Weights of a small mixture-of-experts language model, trained from scratch on English Wikipedia.
Experts: 80 experts in each of 7 layers, 96 squared ReLU neurons an expert, 6 picks a token.
Below are experts of layer 4 (counted from 0) of a mixture-of-experts language model. Rows are named router (the router's row for the expert), up (a neuron's input weights, with its number), down (a neuron's output weights, with its number) and show model dimensions 0-223. Each number is 128 + 24 x the weight over its row's rms, rounded and kept within 0 to 255. Numbers have three digits each.
After each expert's rows: a language model's description of what the expert responds to. This comes from a sample of Wikipedia text that the model never trained on.

# expert 15
router:084143103159119145117113135150171073145113127161107097102072105157170109124122098146128133145124159110121072160145069127147097127131113138105134146139152135103121130111157098122149111148150108094173164089089133118123087107114144087129128143141134158115109130124141116161136139098147137129076127144170153156107118106140142157138132122124128091118128115113150084144117140123128075164120126170139103136133169082110089173108135132131078151140112108101150112123143098170097119138151150144172118134099152143163122125120110095142143177107099149143104167124125151114115119114139105148122143145114173101140108121123130080151107138124181132170166121157160134112171151142151124121127
up9:122094126140101119126096132131160110116176099140161122158134164114136105106138103129143096177141138090133123150106130134134116070109147144152145109096129088138102112116111116195114130124156143137146138133126127142122131139159117190123113117098099103062133121139118097116129066083112105142129141078138124138120152119115152152117120088157146110176182091137160129118117162094144094097158140116102162118141104143091156121087157125139089145099090113134137121139121118104142122170153108152141117124123132152117117135113112142177159142105120140151088122161144157137123104111130113138173079107164092139115160123111136110116091177123124183123107130134178147148132122143147138137159
down9:132096094093130147108173137128182115133117127115130115131137097151110149116141135116125145112124122115122131192118098113107111165149151104169142159092146159109126170160136139162113135111116072125104141137078146136135092138184128095158122130145125139121124105101170131113119141107123131137099159156142126110119057117095128169163142117135132145171111122100115139123171088114129136171118161075125104102143093104141151160139093140106175148116108144137106109115140105123121126127132143139142088137114135136132124069096124049091134138118135093135167124101120118155167143140119129156144116106121119113094116143119161117151178137168139141088098100144134154153149155159119134099145
up10:100139158077120085093144135122167127129092108127065145154116119146201135126137135119129088159142176135077142136108138122147103151136133152135170144161106160145127123123110095153131134127151164134114142128116133130161124062127181127138166142108141135162096107115161141141111090113121144140084130142138133164129130132115111144120122105093102123155163100175121158139126175155130114092134172145137097146143126152097121175131112099124147137095128133134115151130141122091102109086155118141132111101107153120087138131152069089144169161116147073130121128112127103146146105094125127138155138105089128089135113131115165104131106135124131112107135146116159144104173108146141143102086
down10:147163143123117150144110143132105148138137127101134137158137117125165158102139141106126139167089138084137158160095162100164162079100131084093141136149152121130131104084127117128161114161128128144105154111099153110132119162096150114150100115162144123101103131132121089109141086063126112130144152088130143111099162107119090115132110138142077098139119135174140163124098109121118059162126118147144164140155122127155132108095115119137148100140107117108086141145153131165071094146169166147118122123122112127123137150173103102144140141110130128120119108125135075145130139117154100205138130175122118146129136123126068143143142174149141144099120112139157110141157143124110102111138
up11:117111137141085122118129081169109121181128155125104106148160127135142138125119097125137113128158135142160116111144116123116128104115165117110137103113126145121111091111142110146093129102093127087140120123109139154075128124126123122122139119150155140117112116099155147117125150117120102118123080118194109137131109159131139170148138098143144112117131169127080097115093134165184134100151127173129136116135139118146137171111196189191151155158131109126129189130115190146137109112119159105119117166112133145163108117134141122137139169119110094101108140146111148133117138141137104114129169118122181092103104122121102152124070172137111110167137132171092122123143079102119109112121
down11:137093112132098159109158114146113110150173169141118113140153114150142101119091112169157115148093122117104139093146137139116132118128146120103144159133175118097168138151121138115096141181112077141131136136120109127115109154143162115096141176140154142114113121128150116117167166075122083106083096136132139164134071153103094157137160149112122107084142121117139084122082090161107119148119111152101172141104149074149161141065116103138133146157178083194158147147126142135096125130125104129134095130100145144132118146134163143106114076140103131130126097146122122111113134125126164107119168132139161131115117127109116143141111091134163125144143117151127125111148095136152136105138
up12:182106106143147083118116130136156125139095116147127122146104112125133136107114129114094128109131121135097153140157126106129142145139113176095098125155155130149166120128092114131127144164136132107118120125133117168089093145104106080100148151111121148145141113115129112111178122103135168157107099117129159143128089134113150132100124141075121104110128111123114148139106138109154149121127093166142140155086140106095097124182082095166140118133128089106174123090153113144120103153126153132193127129135157146149176139166122107132135091122163119141155133150083159128074145104175166119107117179117139124122138129143158088122119103135142064128144114151128146150124190092143125115082
down12:135079120125120129119104122154110113094131127132151160123150089106188111123127159145178071113146150151166104110158148139158120160081126140116138092126130156163155108112101081099090138176103112156132141124113137127094138142122140159100107144169150133115131118127130156140154135072072128141142077138114143115106129123126121115122101157106132134143113178117112113082153108099135117128146101135094150117163182095081160086143095122171176162117125116136126103103170158100137094158110148132137110138132166168089160122109127127141130119128105143163183123123123144128120126105106142155154128104129116160135105124174127158125115112148092126115121111162116109134115131128096134145089
It responds to: Pipe separators between cells in data and sports tables, including |---| header rules; also semicolons, dashes and the relative pronoun who.

# expert 47
router:104097124115127124132144127090162090162104106114133123161100102155153094113108097141081129114079168119152098098140100123078083132129136136108158157134180156116099162097180115148168140110160113117123137103138124123151082088127161112179093162133120121107092141077104132146110136125161139133141133116101108093131131118126093130125117124127162145113135119148128110148164157116138100152126087169132138143138154088106130197103140141127126096138129083092135110102087129149124139139134157153157105089120139148131102159151164150096098136133099166141103170131135143136110123116146137096149118113128150124126121139170122115111131140149151127141154120125148188088154168141157106115103
up0:059128136066131135100125133117187087130095102155154131147164173108169155123160095119183141129111136163122126095134107089152094146096109109160141144109139139085162156146132135156122141126181095133128076141132162145128114101123198176165116121090138169127119112100119092133177148141104119139145115128118136091129167111115108120137097119103093139153127149185124134131152102145120110121105139126133152113152144159096137134118138127116118140109133117120118119160096143134105097150131120126099136124115127105142169106138120125085164147138102168116114116125075142096133146118116146140160163143105139141088115105135120096142155106117120121128120143164091137111133118148115091178120
down0:125098134152140114120111161112151142110142101139112170153128145152141071126132086124108117070130080161149167116117112115155113160152112108158155098071114083114138149114125120114134120122130116173138129129088117122129157106128095127119143104176116123136187125089119145130107098145162154126106113120140152115133062141153123138151134104147149136159097123137099109107152148127107156138112105134128121106132131123171154093135152141100140146128125143149105119076168130128181089152126142120115131138128128173171119146089132136098120160173162128136114152120090153134072143129138130133116151123121102185171082139102097124093128152134139116123122088082163148168085124124147129157107
up1:127105120158133141098152122143140135166125141161132118162079136131124121136157073153127124110131099136140115127134124145127126112134105125131128122125122128115101139141152165193184163173112147115083135104135149136142115126139117121118134148118146144128088115073140136110144122104113118145108139129124104138118121128105083121113141144075166084142126178172107139123111140106147148150091137104139158114135147131136137157110155142103130101157085162110117154088080115181082148110099132123122099094127102124106096131146148103129199139170105143142074121176119158118125091146110156118146116120140114174128146118145151199110074129090126127104107165115167089124134126146159103118122
down1:128107104110129173101151108131117136160133130153144161158144110108052113145155121129141148120176128082126125134113107096081135117155103138107129144123077141122165098149117120131150105118107143092115084159110157113087184101188147083116140119106124100104091142162144123094141142144132113089155128129119117128107133091101139135106104144093102155156135163125117089112082130160161146145112178138110120145145120152153137136136146120138146136083148112117104122148143151134096108094181156154130104122081106107105132155115119147174144102109127110127117118116139101131103114116129119184151110122138130159129103146122171101148168128176117167118149125145147125185119128122126156165126
up2:123135121164093143154124127115141151138129109129146148122118116167146110125101119112074111125118091097125143120120112160091144122149164147107145130147142140148080127144145119118122143135168124136124126194089117095164114121160147095128107138126090113127086146101159062164181126122149118137116089139109172191115157087118093109118149123153172124110111129140102147120132149087180162102122110122173109147146154138159099127104134147151127123094154113093141136164119093088152106128122169108142157142105074134134102143093097140141139143143092138132145162123151114152106091169176155141130113147141120109126147100146125055104078112140135164128138123130132129130119130127140110112130
down2:113155143146143082107092161083140110134120124109135124129148135137134179140164129154101117203126148192121102144117129156119084116114110132144124125095178135158172116101111101121141107140106157098116128114097121074131117086126148116120126101133124172140133085156128116122094149060092105131110134116124166093128113135130122133144117076142161091136086165155097131103146104128128139112125141107131083097133140104125145098153148133130113162145124131136108132126102153143143134113113153136187128148155137147084138161125130161122137117156124172123110137086108098149149107166134143129122114127139117149151208169112134127138129140122125158162122132110130106145125084105111072147137
up3:139111123160085170166133154155148097135116146137116142204094113152129129176126110131134132122107129149105131161141121106115095157092149162104085134187147166113150098070114107158142140100132160132107144148123114118141102085108133152132150153137108187140098152140148144188129135076127143098139126122149128102122089109142081097130094114143154141158143162115144136153134160132117125104132141164099096110131127117095096105171100119118120124105170125139188135129070124119101144113098155110129125096121139136111102148123122140126132114128120149151130110097162132097138111150140150074135098132101152112134118133151126085111142150143098185098111110148136141131153124132132087126101
down3:149140161110145143127112105125130131158147140090110113165141108151111150122112077121102120121112134174127169156166123128100094128147111141146147107117103152171098128093095100092165137105132183087130113135120106138102144161198127108152129143115131152162112114123127110133095075079106116130104160131109118135188114152137152133156116106134149161158122123132111149158132143156104165082133125114131118143072123140122136119095093139150120161157112119120135123141149148189161127111126100149091152094098108135141142128107127135120125119136140132109183102129125142144146095128159128116149095117126177135104146131103116123092145141112126145137121115159103088133143105045129141170079
It responds to: Commas, pipes, colons in taxonomy and result tables, plus listing verbs like includes, contains, featuring, alongside.

# expert 38
router:103097089134139124112167113137119110143126107174145130154115187130109144091154091120117128082145163125126128127130124114147104102153080122166133142146184124108090103121121142155161125092146099120143106142134144123141089105124128106099153143122118134154123151132099100150126135119144120113136154128097091119126142136135108117156106107080100121134081065125191122128139179135120151150105096135142134133128103104109128154112124121120136124070122121070138110133111161127106143132113135156159131105111099145162093115145120130157096146138141177114109128165068122159136140081083133155151158164095173103149138130103097094165134133139174130115121141132094118130138151132161094079144
up0:135126092130140137120141109138123108106163114141106103153100171102087116136097090141124140132086135124079152099122125145125159165132061112132189125126177150124159122141129093134119143105134130105147109160106149130062120148112131141075107119137136123112139118113137150069151115150128132122088120105147105160127106116148118129176100105121136152114117133115154153156132151129130123133105125107167137176122101143075151192100144124131121119084136144129121080106130146096132155149127134181140174167131132142132141096108135103089118129105138142154139130143087125195083137117128131128113180149115136115112111143155147137112105185169139109125148135139117154107154087127141094128112
down0:133143088126123141159163087107109150173110148119108166166093108133114141135122103160136148115115077149135136098093147141142092125118118168139135138178121161132118165105110144107150077092117091097157099133110148146130108187111121136154099148116138097116081107119117134120152101147154108106100132140141142184137102121148114130124144144102124119109168136132112171115136117186115140166144124127075163140141089120121165135118121145121114164145098115121121190149085139115128098142110114112157153137140119154099118191141143116109117152097091087134101110145110107152120100106106107135103127082136121124119173133168155114150143121138136133078164148127094136149125143157099114144161
up1:118119104153112091138150141132099110122159114149157114134146154153133122155173124104135125189093123118108126091076097130161139145112116109177104141097114154152121114120140115128145122153134161115143113158133120123136138144174110074097140124138092122120121159126110124145137188130121117122100144093135155149129115090142131134204133150103103106155135103161158132123123119175088170110089129178120099122092110136107131101192142166137120100112136111067088121140116116142136108113136151096103122160093118126125146135122126099091141128173132088117152120073118099123116114110121146175145130174117129113143133119148075125130112123141152153112161100171174128101140120120150108113137
down1:120123158115123112119106159095162168077128118189124138166112074132154094118105112109151142148114146111146116095128099108131125161142114110136112103118116150132115129158138156132114145092128152143180147172153128117186154118091133104097110135120121150154158113134149142093147098147079120111123111130162146139135122097107104104083136123094171163137100149139136125146136094129147112117123134137097079089117101127120150110118174096182132086106092114094099166151089115123134170147111174137110114147134145141147115137122135115137115103122148116124104123126146081100146116162128077166153174134068108113157135133130120122113155135144145136163142090167150111149106122160137152136151
up2:136121140090147155132138125123151128134108150122118104155138126108124162120137085142138085141166153131141145057106113124141111105141146149157125151130113158137116131098086150160176136074142119150095104163113125161117128112138122162104136189122135114149167143103129090144126122150122134124104118155155114141108080123074108122144163108074130147114116101121171130137131114104093128119172114110136100132142139132136135146099155113150134144121131095158164112098111163143103135140126113134138101093142134175125094150137158149118116125114115104114140148126146141143134129115135137160137105096139111114176100094165061071118128127175100176149122188116166139125114078076160103117114
down2:115139149146137149145127101102154135113114146118159113085130117116122158148077159136140134120121114152087131099110128136151099098116139124147148188101124154133059129083130125132170121127143105123124114113141084134119161125123124133144147155133180106141119123136145109143145119134127083130087078127132131121091080144093163144123137101146150108134127097092170093167112093084125120159143085097135130172167119145150140125118132129134130124142153104144127108115121121121121147131111142092167110186093125118173150074102157181089125137103125080126120165125147128108129159133127107107165184139121112139101136122152122117163143129145086162113124154164143160151149077110132134169122
up3:131094164100122149118143155102135120156121164115135146130128138109053116124136128147142112119148151108107143132151118167137129098130141100130153126139126128143099096135147118122151075089103121129155136115092148143129140134160125106132118110139074100160116127113123145157111061125129114148179095149126106112120140098142085091093132134134123150202153102167147153109152096148134126066089088107128167163128135113087159144132086158115109162090170114132122113121107168152123140163133109123142124126139135128156063135113149103108166144156119140106104103134132122129109096133111167133128111154116155133111140170156137110122174164197121150133117139107115114162123122100141110155124
down3:138119158138137108150138143143100100148166175152141166145119071115152134122108102093101138105116114088098120116136182109114152130143138114087152132119097129132136136136172115075133097075135152137169130148122143132088123123158140096156118103157160062162150101128115135112138130143111110101159122134105145136194143125145097119101145116123088115108184122109126121141118112145111144141137113103104140080133079120154111131132136126110167166059102118139094153144190150145127109143132150105101141157112144098098119161113136156119119131178169129109088160139118105100144127108133107128125112143137124165119159155153143113131127137154146099103128133076126129119145171120105119160143
It responds to: Verbs, modals and conjunctions ending a phrase before a preposition, such as would, died, nominated, and, or, plus noun heads like votes.

# expert 2
router:135112137155111147160127095108112088182104143113101091106118150143161101126137142124099091149109182145114082104111113138133121110131101137132108173130140141136084121111179127131169140144108095114158121084099118119110105072112135148146129136100135167115128134111105111155129146100107128167080117158135142131096162130124096173125110077090127125135113109105161107134098139106148123179121147132127128154101128079125125150121140102151089143122113075132103081101146123103093153120167117125172132086129124142142115128161182110113123150119119118120156146151106114117118118128140143104147116156120179133118167158142127144144123135151145151148169167166145151087123185113171123131110
up0:098123158141130114184106134104142115142130159146098079106114154071120119154124097122103088141106185112119119145141115109106101175095136133084167139190128126122091143137077165124134130108140122133144135119131136132099144059116104132095100176107130114182101131132167128139123110125149132149130086140139124137091123126116133105183126105148115157168121123117162143121138140145145155151183128137137152103131131130089111137115136119119122105140133117138160102117150161107090155157131102071169076133128120144123115154133150128106126107148113110080108159164144145120133138153156130122100112115129143137121134135176103113141111135138098177130116157135116114123121107091183092161093
down0:104123118102124144117109119120157098111141148121081168144160125144179130140175123166142143153123121078122132147118129112091153126143153122144106111128112118112145078091113121128127174165109132140120103134111130128103128173151150196178158077109109115107136100148075140154164131116106135140137131119155156118166091127104121117124169130114141126150140089139131077115124141104117131149096156123152111142177128127112153114139121117126157118156087127132107179089104118151165125139139121099113151127123155126129164136128123101146096123146116117127085119075135108125072104161104128089119162093110084146124135128136115184130157140138155126127088138100118155095192172133103133128123
up1:135095133104077138118149130089109117140120165124121111108114111098132153148161113133153160112137182134130125105147115158128111134109155116169079115144152109125109087067134131156113116118099093106163167113124092143098184135113136116123109140093151103148095136108119114129147121140158157180108146132119110154133151112120079160120139105158144105110161153141142107144147123076114139130154107164113121139131155097126137106154131102101136120120112069084113157163137100129125172117143098122071116157146122139162087147117113139140111099148110158168136178181132136136135097146159125095107166129140122150112118149125153141140155101134138149141134132130140084100176090098151126148082
down1:119136123110123101128096209122143101086136141147099144127138179145157120117163139147097127137130163130117118147151152142134115129155149121140151134116075124104135137128129081128151131166140111114144073155112095130134092086125096090089089153131107136164105143128153114107156140126113102155104132146110142130105131155090136099154140168139124127145137166148165083146112128103126170129116128097133156075080128106166134182146124128100080111108145154141127144141131132145108133089148131093112119134108120122068176143151155179150130136103124083137125082150155112154115135146121121145110105102137141131130136135118137115132129125124084148116156136170156076142127138084139092175105
up2:094128099136084120127095138140083163165073098142149135112103156142146131085149124171111114152145131191075141115150153143114130152101096130130139152163124159180176151114145176121118119122108122110116124092125091120121095110119145130130131111116147127190174119144080172136096137112098131121115114143114122124092173151100136176132126117112186105145131123163113130118119149146140130161100132113125140102124141121154136134167105164088103161120177124127119104113135148143158127100100130101079124124129117129113116123133097131140172104115142136143148148145116123141094121084118104113145112143142088083100090143150132121106123097173120124110166128101120157165112136114167163139127
down2:143158101121094097116130097115116178132161121127123157075156172076102082098132151128132106092119096126133158153139136148153141094111127125164130173153119106125140085169121096095128131125148122152132129129125134083139130171098115183137153157143167117106124106089114102064088117146128146190115142103136152128121114132122161147057140108138098140146147122111131103133108153150126084143160144163135142128128108132128166132153128130137120135107156104137094140138119145099145143144115178135138119109142099128084163153119109091126101116161144109134146146127119121117155083098136178147106122121100132156147122124148097174120146111133139099132168120083153101099149158122127141091135
up3:125100200126132099145137156147104127135100115117131071115110151154140147128111153092159165126125184153116110153088120129114055112132132146132149159142148154140126122123169140161130118094097096121108177121143132083116137128145163168159152126130134154114087128110116108118142091138104129111100111144131171135069096122137125124140143089103118147151133146123134152111133103092135123141164061121136109130117122084144120164130183140131125131122116103181123135081113114146114138136151128109122134090115118137100118143182149142104130109185120138084127141190119131135175102118122126103160110147119137105148120143110123155159112126148072132155125096138148119135148107108141095145145
down3:160141163113157128105120122144094147161140151138128133115165134149148155116120089145123118125112129141146118126147139155126082144166090134104124139093114150126100113124129144124131134120091120154145102152112139159112099143171142128123171149115208163054142112172106130091152131106105105125115165123120096140115151118149148101150167130145143125139143107135140098140137091141119172129120106101130141145156100152150099103085133146103160113120193121126123140129132126149165131121143140121140110153127148087096087055150131110130075127124132115121114099114146161137141106096078140155158084141117112126126131119144069136154169060125131157138117119170129094126113131144094117121096
It responds to: Pipe separators between cells in sports tables, results and stat grids, plus first names like William, John, and list-ending commas.

# expert 12
router:148082088143070107128133107105128102130097105124096139142109138142116155127123094112087130105107167140118113117114131130116106110117139156139100122163151111146110105113126162187157125104134087091127155171124160124130109147125145115147132093119108137150113132079124108130122143099101143120129181159119150162106085152173154121125143133108145089189099131111123110117111174123089121130095099168148131126143105079102133154147138117108116147139136125094155131135131127133152130094111161141134142135128139177155151103102128185135102149072091142104103130122124116148106155172156161166140121167146176119157156139139137127132160161116156123125110095142099159076138129175148144108116
up1:178090166149100141160153174090142115148096155137141139110116106118137144129192143144078137134129127166139150105165123111113117127109118145110146111114106151149116090119163141139098152106080115176124125126079127144109086120059140131133165100181136121100122105087136119164076140116137112110132125140154120169132103114124114135134156123121096087134116104147111166130170178152078114116154147106152111148136128118113112145114126122101134099090106141143130133121129118101120132139138181147204126144141110135129141106110119136114108143108155125103126101111110128132138132181135148117164117106168173154124172106122130139120093089104132134154095116166142124125125079104107148134126
down1:120127094104124079137114162130125144117129134143131140099129152167114133148151129186111143107109153118125137139158109108145103161190082132162124134123052124118156160139136190148114087113102147118117153079113131134153146109160130097159151152088110126141065144132146132148156153119148124129158121119127096148100134108116162154108112078075100091160140146126116159102128159129111087135143118128158130163103104126112099134092069133130108122131083160109152154146134137140144159144128149150141105143078105125110139123130174128152090093133144121122128122164135170108150110138121130116157107125110115132140109124164079128129141132116097112125136109141142112162129142147102110186088
up2:139162198119146154096142129159100081126136108114126143102134173156114135142099104144127123132126154132147127129131161117096126122145122107150115061158170130160132165132105145170166157115111092119119157118127155089092128139084110154156110112127079097137123095101092156139107118137172133161116137121151141124131139160121151096134142082131144119125105098105103118123085142109149115139141139106158131163153097149098131193103139090124142168117140124105105142147140149172137160139112057121116152101133066114138128119138119114128122128153086097127122091116118154106161104149160144164149148152142104124093146129108089164106135121115137116151132125102125120126129102167147085153115
down2:123145117092152141108149129172155121120112159143126126106133098130087119127109132125123105183098122108112125147136122110133147137096133141142160106171105132138146119128086113123144109082128103163182151101109114114108105102157126132134112148111110112141136081135142141138154143149150141144102161104119127094105107192130144120150130164135140163149081116137162102133111112127187120132135131085117138111100105109115129109155107132146140092099176132158121137097187104121105122158090126164104111104145125111162130148124115161130120140136094110098092134159117156114144104186120124100148118143133089090123172158158090154116177120087116105157140168081159115080148107168145119163150
up3:095122124151124093147134110165111114147129084159064166141113159133115132127102080115104161121170146093107113131126150124170108115101148137124075123148133138122148088115159115177143119140110106161137113104136131113113130119103132090163137142104132138109118132163131138109141109111129129136168134168116118160108119157155163118083194149143104101174163155131167146150134156153100098130115197110140145122146142084135106154128144124136118147120110156162126144138106121139085100103105103120122132141125127169154153151140105088154132076128117121142079081102159165167113121117129141177138141088116133109133121111096129082110144126123145089118138109099132143125140097146109166125161
down3:126102128126103146136122109146129151126126083106071127110089118127146154146117149154108141125145125127109119107135168102108140098140152132106095150126117114072134157123135159123118161135101142155088151135164097158130119140101198138178182097120153150117130085101110161077146151134151131098168157116152148129128132107125114135127155094122070109159120115109115178126103118131080114098090100104135110131163100111149147107138138123115167180096141110162106156145089187167131144140187151114148133167133170137138130127136126110167143105115121114127125100123149158130069110112168122129121123092129145142104138140155116095097136132123102129109091127116152113120129121128107164154127
up4:129117111154098145128127214159132140132120103136154142094154129162130129144145086101094161135103158137086144072136126130111133179112122112114065140125132075102143173130111128127111129155163135120112094119119110135115119149131117140155130146131133145173090141134140185122093138121120123088104152127090108169140131135142120135178138113112129127114091105106113111138140114113175153161118106145148122152088113102124149203133120094113097131160159116155134134080100145155170115128155126126106142116135128128135129132130146179119098134122131164132154120139145109145088120137135120166170130127109110112103097097116124127126162121096126140089102054143132134138132162104168108139166
down4:131109104097130100116110114121133157133127146113130140116142141112114109137089131141119141169091100080130159137144135129079122156154145128170109119104141149108102136082117119143148092148101089118096143099130153119093157146157152140138129148128095111158109143095136150117118155187105109127111167155091150117092100117112121134123103172165117130158146156102130149143120138151147113135149112095130086118148151146111116106115170116155137141061113137124156125134162141119124109146152140142134162086136139180149130095142145076148136148129160140141126134139097134106100124064137157146129133134096134117146131178183116130102148095122137107112111124104056142122123174078157189107144
It responds to: Past participles and verbs ending a clause before by, in, to, such as hosted, located, created, used, known, released.

# expert 0
router:139123123116119154129111106146148117159134142119123115146133116173126106118140103107099130102111191106169126143142098098120115104149111140095126122131178103121099091159159128171107107143130108108114145155130136136131105095104107097147145155124113105133125149111081099122165177086147151130127166120140148197120132133165115134174113145114139089118101045132173107142099136123103129147102133125155152189112109093108126139149157140129105113108135151121101114088128149187111145133068120122164096143117123147172126173117126132119139171125100111179148120149105133155119140107112114164154110138143113126106106108147122136176102128128123101153125128126148146102136169131116119076130
up6:127127137135080102143089106080127133161152148130171138147128132171133107127131117098156134127130146117137166161094137109118128102142134151119088110190124133168135124103105116140146140101190119173155119169129130133145100096099138122152142188127148104144173098097173090127110144141100099085121156123126131121131135146171108170122121105117137161144128134133139118093103167149095096150133148145098156165133123089095120085110083116120078126107099103119149139114087140136111106083109139121163088142139078117152116099122138131132144180162097142165089113159136111123141136133145088128122130167154127141147126090139147144126106129145131107128103115134163126122083152104128145139095
down6:126120099124083132152119089114111105103145154102179120161149117164139147123163147139131098099104128070134114101140126095136151135124148122138093124139135105130142069136103109095136136127175125185126111132118109114119098137112177148131131163098144112152132090135130102104140127100122116147134176113167120129150150158128122158129113146135153130137159145121096160119110125143123164159119183143108139191118132122147109074104114111128121152086106115109125143151122140077140110120115151109162111142177074120132093075098146169129123158121134154104134147134114160146174165109141094125085093141107137139125178128077137151133136165144145123090092154116130100106125152127126142123092
up7:136128132143130120108100102129143170151101132093175139156143141163149112099093145151125162122138128106172135137114143117170109145107133106133085114114143131123136095118127114119092118142139114115143101141070145084124149153184116095085103124137143152117127104147142097144112095117125106092141115124105146141112127130143119127174090153164136137152108116163170141133124106114171147132156140159163157154166093162070099126112122126135136121118132148148096145093117129121082140164085103096128135125120105141175107179139119188098115157135157120151139146134139088125129159122112122114134089139187130150109114105093151136107122115063131113157161136169126124080125117148126076133108
down7:118126118122115152131139106114136144109123138135134105083086165139138114097113134157122181121098151142144119105098129158153102152110074087132081175173129155088100113121125149096143114148150106168108074140122125125152149132111124157131145158082148110098110148147142161076126116160188149104136124107131156103160130124115148146083135120140158110149133134100151135138076110111128173116095161146124152116123092159117102141110118094152114157113134161103115143118119145126127101169114158200138160121137132132154099160157145141159094137142106128152171115145158087111104138110090097099175100146112123141119147124097119121161129125133107093136122114115106112115144109159155153125089
up8:119093122134131115124100100146173116141130174092160138149147146143098135133152140154126104127139080108111135161123148134162114073119112143138143152126136120151108126111132135142117148141170120149149143141122126157179138109118152105098090130133104145140114112113118116102140163117160133080150120115141101135159154152108128123095139104087136088095171063106116151119129153093107116085167135118161172131137077152141098101140125125092124127055125112168137120137120116137132143081145109112130127140101127136082128108121126169119124149121132092150108108155146147163159126068060102116155101138135151155136139177130141117095155123166068157153095165155134129141103126118139134133129
down8:133135146129105101089100139103101165135122129146114153131132155134132102099088149136108121127138105153116153141062139171129139159103091132140103141115115128146082107119128155106115151160103106145157098110091118145153148135123155128114161140136146130167153148132112118127147118148102098098120146095105136135197098115116152140133111146120124103160128095133153111089136124099120130129183154142097130131141139142165180095128103123151154150094131085146138161124144115161130092101151119104113158170131084137076130149173129088178171162143115067105159136121090100125126147097129120121138133158098131123131098115119083149100176134103161121107107136125163126154107097146165117150159
up9:151126117102169127165107165105092105119128117119126121170140172111109124178134133113081134129121125133122102117161142127152088106162125149148093140164150141115117086115071160107112136111132103146110118107104131148183162135137149103207124133124161120133099115142148117110140137117097125120142182124132155108085137175132131137099118120105158124137170067145102151144147147090133112101126169133107097139127128102096151099111100115115102184112107125143146123147075152125128088128121125152162150161107102150120142130126090129114127119090122111079116086130104154133153140109079157181125130119144150104146168152136156113131121144121171127123134131161153105139103106103117159123111
down9:124136149099112138160083077159135130148130124129122120121161135157106138134132134089104165112132135148105084119102142124168102130132122118104138124121100149147149156098149165133148162140100091158116107125089128105143137099082171133129123147088126105124135122162123165130126143110086095105117169112174147108079143141147115108145155111102085121132120136139123164133132142099161129087169116156132117180141125127144095129104080130131121089116155107109141133107145157115155132142124158109077173177159159164129150141150136120158128138117099146105148099129113189113135162139103164108113123154065131098129173120123159144099148138126116076103108129122098127119161125126076142140093
It responds to: Word-final noun pieces and common nouns before a preposition, often plural, such as years, differences, habits, time, population.